From a checkpoint of a small mixture-of-experts model trained on Wikipedia: a variant of Adam for the experts, 504M tokens.
Below are experts of layer 5 (counted from 0) of a mixture-of-experts language model. Rows are named gate (a neuron's input weights, with its number), up (a neuron's input weights, with its number), down (a neuron's output weights, with its number) and show model dimensions 0-255. Each number is 50 + 12 x the weight over its row's rms, rounded and kept within 0 to 99.
Before each expert's rows: a language model's description of what the expert responds to. This comes from a sample of Wikipedia text that the model never trained on.

# expert 36
It responds to: Word pieces ending in o, such as ro, mo, lo, ho, Ro, Lo, often word-initial or mid-word, e.g. supermodel, Lords, motors.
gate0:47 46 50 52 27 44 80 70 46 33 46 44 58 49 45 44 45 49 37 58 51 49 41 56 43 57 80 35 55 38 40 64 44 68 62 51 48 50 61 42 50 65 64 39 40 63 61 56 50 38 56 44 67 39 40 57 65 47 49 61 33 42 31 40 83 53 19 60 59 35 30 52 49 46 51 52 48 58 40 60 48 43 48 64 35 64 62 36 66 36 62 47 58 24 64 56 71 56 49 50 51 42 40 63 38 45 67 61 59 65 38 49 57 62 40 57 78 61 52 51 41 44 42 69 40 47 32 67 49 58 59 69 60 35 37 54 48 66 48 34 19 55 63 53 51 50 50 46 68 56 27 67 53 40 48 52 46 47 58 54 74 47 39 76 50 55 51 29 57 45 32 43 77 74 54 72 61 55 55 37 52 43 43 54 33 46 47 67 52 67 65 28 65 48 55 57 61 48 52 60 64 54 71 58 65 27 53 42 22 56 48 54 37 20 31 57 40 44 56 41 58 45 48 57 59 48 63 41 43 43 39 56 50 50 40 42 29 65 51 59 47 48 42 52 60 45 48 49 64 46 60 39 77 46 25 40
up0:50 44 59 70 62 47 40 48 45 53 62 66 41 32 50 39 41 40 53 57 38 51 58 52 71 48 59 57 61 58 57 49 42 57 43 67 50 42 40 49 56 47 33 57 45 43 55 67 53 45 74 58 53 67 59 54 58 62 58 32 35 61 62 30 51 38 47 56 46 42 44 57 48 36 49 52 37 36 48 46 47 65 55 48 29 71 55 45 38 69 55 55 48 35 57 64 55 34 57 31 33 63 47 39 37 43 52 51 49 54 54 38 55 34 51 55 55 42 77 51 67 51 45 73 32 62 39 51 70 56 53 31 30 56 49 66 51 52 45 56 37 41 27 53 53 41 70 12 68 50 49 60 45 71 35 39 52 59 55 46 40 32 52 48 20 43 52 52 70 63 49 55 60 59 61 65 55 48 73 63 36 38 35 41 57 38 55 39 62 52 51 77 49 57 60 55 47 62 82 57 63 51 54 42 42 50 46 73 44 80 48 69 70 63 52 62 58 42 64 20 76 57 20 49 48 27 47 44 63 59 58 56 31 49 53 58 41 61 35 62 54 59 63 58 49 46 42 88 48 49 52 24 40 46 41 50
down0:31 42 54 44 37 46 55 61 50 56 52 39 56 34 45 59 48 51 35 42 52 40 81 49 40 40 58 33 52 48 43 52 47 68 55 39 41 51 31 42 47 51 51 58 46 51 75 46 62 39 62 61 65 50 51 61 35 71 68 57 49 40 61 54 62 56 28 50 60 56 46 45 63 43 71 42 43 61 57 52 47 48 31 62 65 30 51 67 75 47 44 45 55 58 23 31 55 43 58 51 63 36 65 42 46 39 41 43 57 56 59 51 42 63 63 70 38 42 61 49 56 44 22 56 54 39 49 47 33 40 34 51 67 33 42 51 64 31 47 73 52 57 55 53 66 57 52 41 41 48 38 46 48 37 66 45 50 53 33 47 60 49 46 50 74 49 33 50 93 45 56 52 61 55 56 45 35 42 38 39 66 60 56 51 66 53 58 46 54 53 78 65 48 54 70 69 62 55 45 59 44 52 51 38 64 50 50 29 67 57 50 44 44 63 53 13 42 46 60 70 38 33 62 83 35 42 45 32 36 83 58 51 52 67 35 63 46 66 51 68 33 53 48 41 45 35 76 70 46 57 55 59 73 44 46 46
gate1:46 76 56 49 69 60 70 47 49 65 55 61 28 66 38 45 51 52 47 52 70 70 45 55 55 59 58 59 48 45 58 39 61 58 33 66 54 47 65 34 62 49 43 44 30 49 65 50 40 43 38 46 42 43 59 64 44 49 51 50 42 47 43 64 50 78 33 65 44 50 55 59 59 41 40 44 50 62 43 23 72 59 66 39 59 46 62 65 62 43 57 80 55 57 69 60 56 48 32 29 54 41 48 48 59 53 53 47 53 53 48 37 55 55 69 33 52 56 73 54 53 40 42 36 48 63 28 34 65 58 68 63 29 36 66 42 63 46 48 53 19 51 65 79 59 39 49 59 74 52 42 53 59 38 48 57 60 62 30 32 30 46 27 47 34 59 61 50 49 73 59 53 66 53 58 46 63 48 37 46 48 47 48 47 29 41 46 65 39 49 32 47 41 38 49 45 55 65 60 62 64 52 40 24 59 66 30 22 50 60 63 60 67 66 55 52 52 23 51 54 60 76 54 34 53 45 60 36 40 42 38 50 53 47 52 35 74 38 18 48 36 45 54 51 56 60 57 47 64 55 73 54 46 48 36 45
up1:38 32 52 41 56 58 44 58 56 59 48 52 49 64 64 57 45 50 60 64 62 38 56 47 41 34 39 49 47 59 38 72 27 46 57 58 42 55 29 64 33 59 59 62 72 45 42 49 47 53 37 54 60 50 49 26 53 45 55 44 35 47 52 44 38 38 48 41 55 41 42 43 52 48 46 39 47 48 35 33 34 25 37 42 39 42 73 43 71 58 59 63 37 73 64 42 57 69 67 53 55 61 62 30 43 56 39 38 58 53 29 65 46 40 49 58 61 52 47 68 39 72 58 48 37 67 60 67 26 52 51 53 55 63 41 51 55 46 57 43 60 44 68 48 29 50 80 28 61 77 50 56 56 71 36 45 66 63 46 38 57 59 50 48 74 36 43 55 40 38 50 31 41 57 58 55 61 58 49 47 49 41 67 73 48 41 47 54 51 61 40 74 50 45 56 48 37 37 47 31 66 32 47 66 68 69 45 59 38 48 29 45 77 52 62 50 31 47 33 48 34 50 53 54 49 36 49 55 63 58 61 52 59 39 67 49 34 43 69 55 52 41 61 44 13 31 42 67 27 50 19 62 51 69 62 54
down1:56 55 49 35 56 49 55 78 57 59 50 51 60 55 46 42 60 42 35 29 37 55 61 50 37 25 39 45 59 51 44 56 33 67 62 32 42 28 61 62 67 59 50 53 62 26 64 63 51 54 37 39 39 62 60 53 54 49 52 52 45 50 53 67 61 35 38 64 52 43 63 53 51 60 52 53 52 48 47 68 47 50 55 52 32 69 42 37 63 58 43 49 49 30 75 61 59 42 35 55 47 47 46 57 23 48 56 51 42 63 38 41 50 65 38 34 56 61 45 41 48 59 57 71 62 78 78 56 63 61 46 24 65 44 16 48 54 35 72 47 42 56 32 57 63 55 39 65 41 64 49 68 39 32 56 50 49 42 41 59 56 46 58 29 72 65 47 34 58 48 55 46 53 52 45 51 41 34 62 55 54 21 52 53 54 56 58 47 54 39 51 31 49 41 55 27 45 79 64 57 62 51 58 39 72 28 43 58 36 53 52 39 64 37 34 52 66 44 81 48 39 72 29 51 58 60 48 54 48 64 47 42 46 59 59 69 42 70 41 67 43 57 73 35 36 51 38 57 44 67 71 52 28 47 64 46
gate2:77 32 63 49 48 75 66 60 61 47 53 60 47 35 37 63 38 31 31 47 51 39 50 43 35 32 44 34 46 56 38 54 60 63 75 38 33 42 37 47 54 70 33 31 56 58 54 51 29 56 67 60 38 52 46 52 52 50 48 63 47 34 59 52 27 65 37 57 51 40 23 53 64 46 81 31 57 57 54 65 61 41 60 64 57 39 54 60 56 37 74 55 63 54 39 60 39 52 47 63 72 51 41 45 34 38 51 52 74 38 51 34 40 56 47 51 59 47 58 61 42 40 67 62 63 55 36 40 54 47 48 70 46 35 57 63 47 51 37 25 38 62 45 51 53 42 37 68 41 42 53 54 45 21 42 57 67 69 54 36 47 54 40 54 40 54 86 70 54 43 47 42 70 31 41 49 64 42 39 64 53 38 57 73 44 32 68 34 49 45 33 60 46 31 64 62 56 58 19 47 51 54 48 40 51 38 58 38 71 56 61 52 50 70 62 79 50 61 66 51 62 47 46 45 38 64 61 41 45 64 47 71 62 38 65 64 55 49 60 61 60 54 51 53 47 42 48 37 54 42 56 46 47 44 65 58
up2:46 63 43 52 50 63 57 60 58 37 61 48 44 43 45 60 57 47 30 76 58 28 30 60 39 24 53 58 21 44 65 67 42 62 60 34 64 32 47 38 58 66 33 27 56 61 52 55 44 56 67 54 55 46 57 38 75 54 59 48 41 46 39 44 46 47 38 63 53 36 65 40 61 45 55 39 54 43 24 62 42 37 51 48 41 45 58 61 40 34 81 59 48 58 43 70 57 61 39 54 57 34 42 51 50 37 60 32 34 24 61 52 40 53 36 57 62 33 42 43 34 42 54 53 56 43 24 69 58 60 56 54 52 61 42 48 38 44 54 36 35 42 39 39 26 60 74 59 43 41 56 55 41 49 43 50 53 61 51 50 50 61 65 52 56 49 63 58 61 30 71 60 67 61 39 62 57 51 57 52 53 25 56 67 47 50 49 37 54 44 52 48 21 55 46 45 34 25 51 76 66 62 45 39 64 33 55 40 46 52 59 62 58 49 44 52 67 56 70 58 47 57 34 58 47 65 86 40 56 48 40 56 63 43 52 72 50 41 59 69 65 56 40 75 63 29 48 54 49 56 41 54 88 56 43 47
down2:57 33 39 40 40 58 41 50 30 57 67 15 63 52 58 39 72 61 62 52 42 58 55 58 47 59 43 90 46 50 51 50 73 64 52 34 74 45 50 66 38 20 74 67 53 54 50 41 47 26 52 59 43 59 59 58 55 50 65 36 57 58 48 41 26 44 48 50 47 66 70 29 40 45 52 54 69 40 62 59 35 57 41 28 41 65 42 76 41 53 34 40 50 54 49 53 44 58 35 48 35 70 49 24 32 43 55 45 51 49 61 53 55 43 37 43 34 58 83 38 57 41 50 44 47 63 43 57 37 51 57 55 47 55 60 26 55 68 51 56 50 38 59 79 59 56 46 22 46 42 56 62 53 61 49 59 41 58 38 26 35 47 54 56 61 34 56 36 56 44 39 56 45 39 37 36 63 69 44 37 47 30 65 40 38 57 44 65 42 45 64 59 40 46 43 51 56 26 54 50 51 50 46 58 44 66 23 50 55 50 51 41 42 65 65 56 33 49 58 55 50 55 67 39 56 60 54 56 53 33 57 48 41 66 52 43 56 62 67 43 55 64 50 78 55 57 26 61 45 52 52 53 26 38 36 35
gate3:64 66 44 31 35 59 45 51 64 45 51 23 66 54 45 53 65 69 54 47 57 52 49 49 38 57 52 53 58 75 57 48 70 51 22 65 36 21 43 37 54 25 33 44 61 41 61 42 45 75 62 46 62 57 58 44 41 60 69 55 65 31 67 35 29 75 51 49 62 55 60 62 37 65 42 57 32 35 53 42 47 55 46 42 59 54 63 46 44 32 35 49 64 48 39 60 31 56 61 57 52 64 31 49 60 63 34 37 43 40 52 44 54 50 71 60 53 57 27 43 41 54 42 53 33 38 48 30 64 31 62 61 68 58 51 32 56 47 35 49 42 38 48 54 72 39 49 38 29 50 68 70 51 42 54 65 60 56 50 65 45 45 35 48 66 44 33 42 41 40 24 39 49 51 61 67 56 49 25 42 56 41 34 57 38 51 50 57 31 46 36 57 37 61 47 52 36 62 40 41 38 44 70 64 42 35 50 46 67 59 50 33 39 50 62 62 39 72 54 39 57 64 46 57 60 53 55 31 53 61 42 61 50 52 73 80 52 58 59 44 36 44 32 60 49 67 37 47 29 54 49 51 64 39 68 40
up3:56 39 59 27 35 64 51 65 47 61 35 27 48 48 43 47 45 52 74 52 72 65 31 39 32 65 46 49 76 54 51 39 73 50 28 62 54 31 63 44 58 36 45 54 64 60 65 53 46 63 76 62 51 38 60 32 52 67 60 51 58 38 59 45 15 68 52 47 86 49 73 50 47 52 40 49 41 29 54 58 42 46 37 54 57 43 67 31 34 48 49 43 63 54 42 44 40 60 60 59 46 57 44 56 44 71 64 36 53 27 39 50 46 39 56 44 70 54 34 29 46 62 49 53 50 40 72 38 52 33 64 44 78 33 36 44 51 36 60 47 46 37 59 63 43 55 54 31 31 47 68 55 69 29 43 46 51 54 49 66 40 46 49 61 72 37 45 50 52 46 44 45 66 43 57 46 65 34 27 37 49 52 32 78 51 39 57 54 50 54 55 73 62 44 62 54 57 50 45 46 43 48 55 55 58 37 46 47 65 74 31 41 65 41 50 58 41 61 52 59 51 44 61 62 42 51 43 43 27 54 44 65 50 56 76 73 54 70 47 44 40 45 43 55 48 67 33 38 40 50 34 59 52 47 37 45
down3:50 63 56 52 53 58 65 52 29 64 61 60 70 40 46 58 39 41 35 52 64 57 48 55 78 31 55 56 44 53 67 62 53 49 28 39 57 55 60 53 69 50 48 59 60 59 58 23 52 20 50 44 71 77 55 62 51 53 51 81 45 46 68 57 56 36 52 48 39 58 60 52 31 59 63 61 77 34 47 62 71 56 48 82 59 40 41 47 39 58 64 65 52 77 57 46 74 71 51 43 39 54 32 55 29 49 66 43 47 32 64 36 47 64 56 59 52 49 52 66 49 49 36 24 51 51 66 36 49 59 39 38 52 55 58 62 45 38 35 60 67 56 40 46 43 43 50 40 33 34 60 42 56 52 39 63 56 49 37 60 41 47 58 53 55 41 60 61 22 48 63 52 32 49 49 68 53 47 53 30 61 79 52 41 58 72 37 67 66 62 63 46 52 54 46 58 56 37 50 59 58 63 50 38 59 54 40 62 55 45 59 46 64 29 81 70 56 55 63 36 52 52 58 72 54 31 58 55 46 59 60 58 46 60 57 25 54 53 36 51 48 70 28 49 52 66 54 38 57 37 32 57 41 52 41 41
gate4:60 58 50 46 57 49 50 43 44 42 61 64 41 41 40 56 48 59 51 52 58 52 47 66 37 35 44 44 49 40 56 32 55 79 49 46 42 49 71 40 42 42 55 55 42 62 59 45 58 66 56 34 38 50 34 47 35 81 52 42 40 54 48 54 51 40 85 37 52 45 53 50 37 92 62 59 46 71 70 53 55 65 40 41 63 29 42 46 57 45 26 39 46 30 42 36 46 39 42 51 28 53 40 60 43 50 41 35 67 25 45 48 49 48 56 52 32 42 63 50 66 58 37 26 71 56 52 56 56 49 40 30 50 53 60 39 36 65 43 51 49 46 34 28 54 67 22 66 59 39 39 45 48 49 46 46 30 74 50 61 50 54 26 44 80 81 42 56 60 52 46 68 32 64 57 49 52 48 66 62 44 67 40 20 53 55 44 57 69 47 65 32 45 42 35 66 53 56 51 37 50 78 43 53 52 41 57 39 61 53 41 33 62 48 59 69 49 78 48 53 29 48 52 57 65 67 55 58 53 49 55 60 37 46 57 42 67 38 42 48 59 62 32 42 53 60 51 77 45 54 57 41 55 43 50 48
up4:43 45 64 56 54 41 38 41 52 50 56 52 40 39 59 67 44 55 64 54 64 55 47 37 57 54 45 50 45 41 75 33 47 54 47 34 40 54 61 55 56 50 39 36 63 51 63 42 28 62 48 33 55 42 37 39 63 51 57 47 60 41 45 32 50 63 64 20 64 48 62 55 30 64 58 33 39 54 33 51 60 42 47 43 68 60 77 60 42 38 29 46 53 38 64 58 51 53 56 50 55 52 66 56 41 54 51 51 59 40 50 50 47 54 36 52 61 35 40 64 38 43 43 47 46 47 63 35 55 62 45 50 73 29 63 36 48 57 56 65 50 55 42 35 35 74 39 57 63 44 74 37 72 36 41 55 42 55 44 69 42 36 40 69 63 60 45 31 30 68 34 74 44 44 53 49 68 37 41 60 41 59 64 46 76 55 53 62 65 66 62 48 39 34 49 42 66 45 21 52 37 72 51 43 51 40 43 40 53 35 71 50 52 43 59 35 60 62 43 37 25 44 58 50 59 48 85 51 50 44 42 47 60 80 49 42 48 34 69 63 49 39 52 77 58 66 65 65 36 48 47 53 59 13 62 65
down4:39 39 69 30 52 44 44 42 45 57 52 65 60 33 63 41 81 37 50 61 50 38 22 44 42 56 48 74 66 43 50 55 48 69 27 25 55 64 56 60 43 49 57 49 55 54 53 37 59 51 27 58 67 41 60 61 75 57 62 47 54 47 67 38 53 68 55 76 53 39 50 35 44 31 45 58 47 37 44 29 64 38 38 56 71 56 42 63 67 66 64 55 59 39 42 64 49 53 46 67 69 55 64 50 48 53 43 43 51 59 41 60 43 39 51 29 47 81 47 68 31 39 46 58 18 50 39 42 69 58 36 57 46 55 65 63 59 20 50 61 51 45 68 47 41 52 41 48 60 67 62 57 55 50 46 43 72 45 63 40 73 39 54 28 25 34 63 54 34 47 43 47 63 43 45 60 56 52 53 38 50 61 62 63 54 55 55 42 48 46 59 75 64 50 59 49 56 46 70 44 58 41 40 35 32 54 63 49 70 51 65 47 48 40 52 44 50 55 35 65 45 36 68 54 57 40 62 39 39 45 68 73 39 46 44 61 37 54 34 54 65 41 64 56 34 64 60 38 55 49 43 33 71 69 58 37
gate5:66 48 57 54 55 47 40 37 32 55 39 58 49 43 70 43 61 38 44 52 46 42 58 30 51 39 64 56 23 54 49 59 22 52 49 45 67 57 59 56 65 58 50 63 45 55 38 47 44 57 40 35 40 50 41 49 60 69 56 55 60 51 65 51 62 51 47 42 74 58 37 61 57 59 56 61 50 50 67 65 58 24 39 68 56 41 50 72 70 33 70 74 64 67 36 60 41 36 57 45 59 60 44 51 39 67 42 54 60 46 57 59 50 43 25 55 35 46 48 42 48 48 48 24 54 70 44 42 57 60 38 62 49 66 45 24 54 32 65 50 65 56 35 68 35 69 62 42 57 53 54 53 41 70 42 36 50 59 52 53 44 55 42 58 41 56 61 50 48 27 56 42 72 34 44 67 68 40 47 39 40 28 66 63 34 48 55 72 40 41 39 61 23 65 39 39 60 45 42 46 25 50 37 34 69 39 58 46 45 76 53 50 70 45 60 31 55 57 66 53 36 48 42 53 45 43 70 35 40 74 30 45 50 72 62 68 52 60 61 79 53 44 53 36 51 50 39 48 38 54 40 68 49 54 29 61
up5:47 50 74 33 57 36 60 71 51 70 59 45 63 59 41 60 39 38 43 59 34 63 52 43 50 63 49 61 61 74 58 28 58 57 43 77 31 61 63 69 45 51 43 58 46 45 75 42 60 41 36 40 53 38 52 66 60 39 54 46 46 46 52 51 73 63 42 38 75 42 55 61 38 39 44 43 34 53 41 50 45 52 50 48 47 67 48 54 38 67 66 70 55 67 42 41 58 71 37 46 42 52 66 67 36 65 52 49 56 51 64 30 42 48 60 48 54 59 46 66 53 36 39 52 47 34 81 46 37 61 61 42 53 46 53 67 64 54 47 45 44 51 63 60 48 42 43 21 61 56 39 40 44 54 51 68 58 29 35 30 50 50 50 38 41 48 50 37 68 46 46 62 60 62 48 41 25 47 46 54 32 82 43 45 43 44 62 67 48 54 62 47 56 58 73 53 41 63 58 41 61 64 27 51 56 86 54 56 57 45 37 67 67 50 56 35 17 58 58 40 50 63 47 38 47 48 31 51 65 40 59 52 40 30 33 67 64 43 64 41 45 71 46 61 39 47 46 46 53 76 64 29 47 57 69 43
down5:59 52 75 59 69 23 60 49 69 37 49 56 57 46 40 56 34 52 36 46 73 69 61 28 74 37 41 45 50 31 61 62 27 50 52 50 50 45 53 61 58 73 63 53 40 39 47 77 48 88 30 50 54 74 20 55 37 62 52 50 34 64 52 44 68 43 49 47 68 34 50 27 34 59 43 60 33 44 17 56 54 46 50 59 46 50 52 61 64 42 55 44 42 62 44 59 52 40 22 51 45 44 39 38 63 41 60 39 63 60 43 29 48 55 61 65 49 50 64 49 42 42 43 44 23 60 41 54 55 44 48 57 41 29 53 47 47 33 51 48 55 46 56 41 50 62 40 66 45 52 63 65 62 44 52 50 41 64 59 55 48 51 43 60 27 41 57 39 62 62 44 40 71 60 64 43 55 29 51 45 44 58 21 65 58 41 52 46 54 49 52 49 35 53 60 50 42 44 51 67 57 43 61 51 45 42 59 48 27 39 45 58 57 38 67 46 73 45 50 33 51 52 53 56 58 52 53 36 49 70 31 82 67 52 46 38 30 30 39 39 50 48 29 44 30 27 51 53 48 48 53 32 37 55 40 43
gate6:25 40 47 62 66 45 11 56 42 74 63 47 49 57 53 58 53 38 35 50 56 51 60 32 49 51 48 60 42 60 58 57 43 60 49 54 59 56 28 50 44 78 45 44 72 44 37 61 35 55 57 53 50 74 35 55 49 79 38 66 65 50 20 36 37 49 47 56 38 46 66 75 53 49 29 44 45 44 29 28 34 43 70 57 63 57 35 46 53 32 52 48 37 53 48 55 65 37 55 39 54 56 45 56 60 40 38 42 45 30 59 72 60 46 36 65 56 41 33 30 48 54 48 75 48 61 45 55 68 45 47 59 68 63 58 42 54 45 53 32 49 55 48 62 46 48 41 52 45 64 56 67 64 53 41 43 43 61 29 56 60 54 73 62 57 39 22 26 45 45 48 49 23 44 41 47 52 57 66 54 35 35 58 66 56 48 44 44 55 65 53 48 58 53 44 54 33 48 57 53 49 48 46 53 59 36 56 52 50 27 51 66 63 10 47 42 64 39 46 41 25 32 45 78 51 49 33 72 63 44 35 36 50 66 67 60 67 56 59 39 51 60 52 34 58 41 65 58 45 52 49 54 54 49 39 58
up6:52 38 45 52 42 43 43 61 31 61 54 66 41 34 61 47 44 51 77 46 43 71 61 48 62 49 61 54 82 69 68 44 47 47 51 42 37 44 41 50 27 50 44 31 61 52 62 57 45 70 52 60 45 44 37 23 64 60 46 37 34 27 46 52 32 49 44 53 44 52 52 49 59 54 38 52 39 43 55 67 59 61 58 35 56 29 40 72 55 42 44 27 63 58 53 49 44 66 31 60 61 42 41 63 60 44 62 54 51 40 42 49 51 47 41 49 48 33 75 57 53 61 69 54 26 47 52 42 37 35 38 54 63 53 29 77 48 45 45 76 60 53 84 38 64 51 38 47 52 27 49 69 54 58 53 45 66 33 70 50 34 26 63 66 56 61 29 45 65 45 50 38 34 44 50 49 55 60 47 68 60 53 53 47 36 51 50 46 40 33 45 64 38 69 45 38 69 41 47 33 60 28 60 62 51 45 57 54 32 48 69 46 48 61 53 33 47 41 40 53 61 58 44 46 52 47 49 44 43 46 56 50 62 39 34 57 15 59 52 61 46 53 78 60 40 31 65 41 58 71 42 60 48 66 60 79
down6:55 62 47 28 54 40 55 45 49 25 53 45 39 67 28 47 36 35 49 41 57 53 73 45 44 38 57 45 55 29 50 53 60 57 16 38 55 38 47 49 40 57 57 34 42 14 57 54 47 46 41 54 57 66 45 54 44 52 60 40 44 60 47 60 35 47 63 37 69 54 62 74 42 26 44 44 36 55 48 37 48 61 63 46 63 62 46 56 52 56 42 63 51 47 61 37 60 46 66 48 33 52 41 43 54 70 36 50 47 57 72 56 42 63 50 56 49 43 44 50 56 37 37 53 66 44 24 37 60 45 44 35 50 48 51 42 43 49 37 41 59 35 31 26 65 59 48 46 69 33 70 51 70 46 46 48 41 64 59 48 65 55 49 35 64 36 52 61 64 15 49 42 47 42 61 59 38 61 44 57 42 38 38 76 54 51 44 62 36 35 50 68 53 59 43 54 52 48 38 44 59 68 75 49 57 61 73 43 40 55 39 40 53 43 53 45 77 48 71 51 33 58 78 57 54 43 44 44 59 78 57 81 71 54 53 23 58 36 66 40 46 48 33 52 54 61 40 51 30 26 46 33 57 57 43 39
gate7:57 37 53 55 45 40 38 38 41 27 50 55 33 43 36 69 49 61 62 40 61 65 63 63 70 34 26 57 36 51 55 23 48 51 56 52 46 43 54 58 55 35 58 35 53 37 43 58 38 52 35 54 43 44 50 49 51 60 28 42 51 24 62 56 43 53 37 49 32 43 63 61 40 58 56 47 58 56 67 33 67 33 65 67 50 66 57 37 50 36 43 56 59 50 54 49 36 35 46 49 45 32 66 50 36 49 33 73 50 54 52 36 34 28 51 55 78 65 53 45 38 59 18 29 32 79 57 42 55 27 56 54 54 28 55 50 50 71 41 41 27 37 39 29 44 52 62 62 37 65 38 34 43 46 29 51 64 57 15 45 42 70 63 72 35 40 55 49 35 54 61 43 64 43 39 70 55 45 41 35 45 44 74 45 60 39 40 54 47 56 40 49 46 58 40 52 60 53 48 56 60 55 63 63 42 57 32 55 66 65 54 62 44 67 46 45 63 52 66 27 42 67 62 64 36 57 22 58 55 51 56 59 56 64 58 51 48 53 47 51 41 53 49 71 53 48 32 56 35 53 44 50 60 54 44 26
up7:62 39 39 47 33 51 73 58 52 47 62 42 49 56 52 55 47 58 59 52 39 29 52 43 42 43 57 50 57 47 56 64 43 64 62 53 57 43 54 47 67 48 61 53 48 57 41 19 53 34 46 52 50 59 70 73 62 82 51 36 62 50 42 69 28 64 42 41 49 60 43 32 53 38 52 60 49 78 34 53 42 35 53 75 47 59 48 60 70 36 52 68 33 73 62 48 54 55 38 58 73 58 23 44 60 49 59 54 36 35 44 42 29 45 51 53 44 63 48 64 50 51 57 47 41 66 54 58 59 56 47 64 43 47 52 46 62 48 46 61 46 44 66 47 41 58 76 68 38 75 38 45 48 43 82 38 60 23 40 33 43 66 52 31 63 41 49 44 46 29 51 23 55 28 40 46 51 48 51 58 34 30 69 63 38 47 62 53 27 47 62 48 38 61 55 33 54 49 65 61 44 50 77 70 62 42 40 59 31 66 57 57 53 40 66 54 55 58 59 49 40 54 59 67 60 42 34 34 24 51 50 44 73 55 47 48 68 34 41 67 62 36 55 63 38 38 56 44 50 55 51 50 42 63 31 34
down7:51 34 74 52 79 54 29 29 38 72 50 65 29 44 63 42 65 74 57 83 40 51 53 50 68 33 68 48 40 65 30 34 53 67 53 50 57 55 55 67 44 57 48 42 57 67 46 62 36 55 60 30 86 56 59 51 50 45 57 46 68 65 49 51 47 44 57 64 60 44 75 57 54 40 50 50 63 38 68 36 37 65 39 46 60 65 45 44 46 48 53 63 61 51 57 58 36 59 68 57 25 40 57 19 44 61 37 35 59 65 51 33 65 48 41 57 31 62 36 49 54 45 44 48 50 67 38 45 55 53 41 27 45 29 41 44 65 33 71 40 68 42 55 53 33 65 64 36 40 36 65 58 51 46 35 59 78 53 31 46 46 49 70 40 64 63 60 57 35 61 45 61 45 66 61 56 44 54 43 42 40 60 48 43 45 60 45 55 61 41 53 36 45 68 57 44 40 66 54 44 55 54 44 42 38 46 64 61 75 61 40 48 29 60 44 55 47 39 26 49 50 70 56 57 67 62 59 68 54 37 60 37 56 51 45 48 64 57 40 47 50 48 54 49 39 54 73 78 57 52 45 41 56 45 44 59
gate8:49 66 50 52 37 38 38 59 36 41 40 44 45 63 59 47 76 46 53 68 75 54 45 34 67 56 52 51 48 61 63 42 48 55 57 50 72 65 69 52 20 62 25 58 48 53 50 64 35 72 47 59 62 39 37 52 49 44 29 53 38 56 47 66 52 42 40 57 48 41 50 21 33 53 55 60 67 61 38 66 45 72 50 42 55 52 30 57 48 56 37 65 36 50 48 66 71 74 48 51 32 36 51 58 44 50 33 52 79 59 32 63 57 58 28 43 74 47 44 45 54 35 40 46 62 65 50 61 58 45 46 50 65 65 47 64 41 49 53 22 44 56 66 42 53 39 56 52 51 56 71 38 36 45 36 66 62 54 54 52 42 56 53 42 43 65 40 49 56 56 76 44 50 33 35 38 43 41 32 57 33 67 65 49 42 41 60 53 72 57 47 65 60 61 50 33 55 61 46 61 56 38 66 42 36 50 61 08 49 55 38 29 38 48 41 29 40 42 63 66 49 74 46 65 42 30 45 43 62 55 51 54 27 52 49 55 44 53 50 35 64 52 75 51 60 47 42 42 64 50 39 41 45 56 33 65
up8:45 61 58 45 53 25 60 33 48 41 48 47 64 41 29 39 30 56 22 39 35 51 44 43 39 45 55 62 71 61 56 64 60 54 67 41 69 55 51 50 56 53 80 56 23 52 61 45 71 32 45 43 48 43 52 44 51 37 42 56 37 39 61 60 61 50 41 35 38 64 63 52 56 33 38 39 65 55 38 73 67 51 23 58 53 50 32 42 46 52 45 45 59 53 60 60 51 47 26 51 37 46 39 26 56 73 63 36 37 61 57 35 49 66 60 40 36 55 66 53 49 52 50 61 45 60 57 44 62 49 62 43 34 47 44 57 50 78 49 53 37 48 52 57 34 46 57 35 52 65 49 40 47 38 56 49 69 32 41 67 48 62 53 60 53 21 37 58 47 56 47 46 46 46 56 48 62 57 35 62 53 62 29 43 53 72 43 32 53 45 50 50 39 52 48 40 20 52 70 61 44 65 52 59 46 56 32 51 72 56 72 47 52 62 42 51 41 63 54 49 44 45 68 50 33 64 41 41 39 54 52 58 81 62 37 70 45 69 15 53 52 60 43 75 53 41 36 59 64 32 31 59 43 68 57 25
down8:75 60 65 38 73 55 52 59 69 61 55 56 47 44 47 51 50 49 40 50 49 48 33 42 46 44 49 63 39 34 46 48 56 69 39 45 69 56 57 45 67 49 23 52 39 47 49 41 48 43 66 31 28 38 51 51 25 45 58 52 64 71 41 30 25 51 71 57 45 53 44 49 45 54 48 30 37 54 32 33 46 63 49 60 45 60 62 43 40 50 60 47 54 60 61 53 49 53 70 41 54 55 67 47 68 41 51 39 57 45 34 78 56 43 57 70 45 36 51 58 38 46 54 57 37 28 41 64 58 35 49 68 48 60 48 52 39 51 45 43 49 52 63 39 72 26 64 61 31 27 48 39 58 43 34 71 52 25 69 25 50 50 66 48 40 56 78 60 51 47 47 50 51 46 54 80 44 56 45 36 44 75 37 60 31 38 56 58 48 57 42 39 59 59 54 62 39 79 46 34 58 38 53 76 34 45 61 58 35 48 42 50 57 45 64 57 57 42 58 65 52 45 56 54 51 38 33 50 61 46 76 61 27 61 43 43 70 20 51 33 44 61 41 45 69 54 73 36 45 57 54 41 37 32 44 63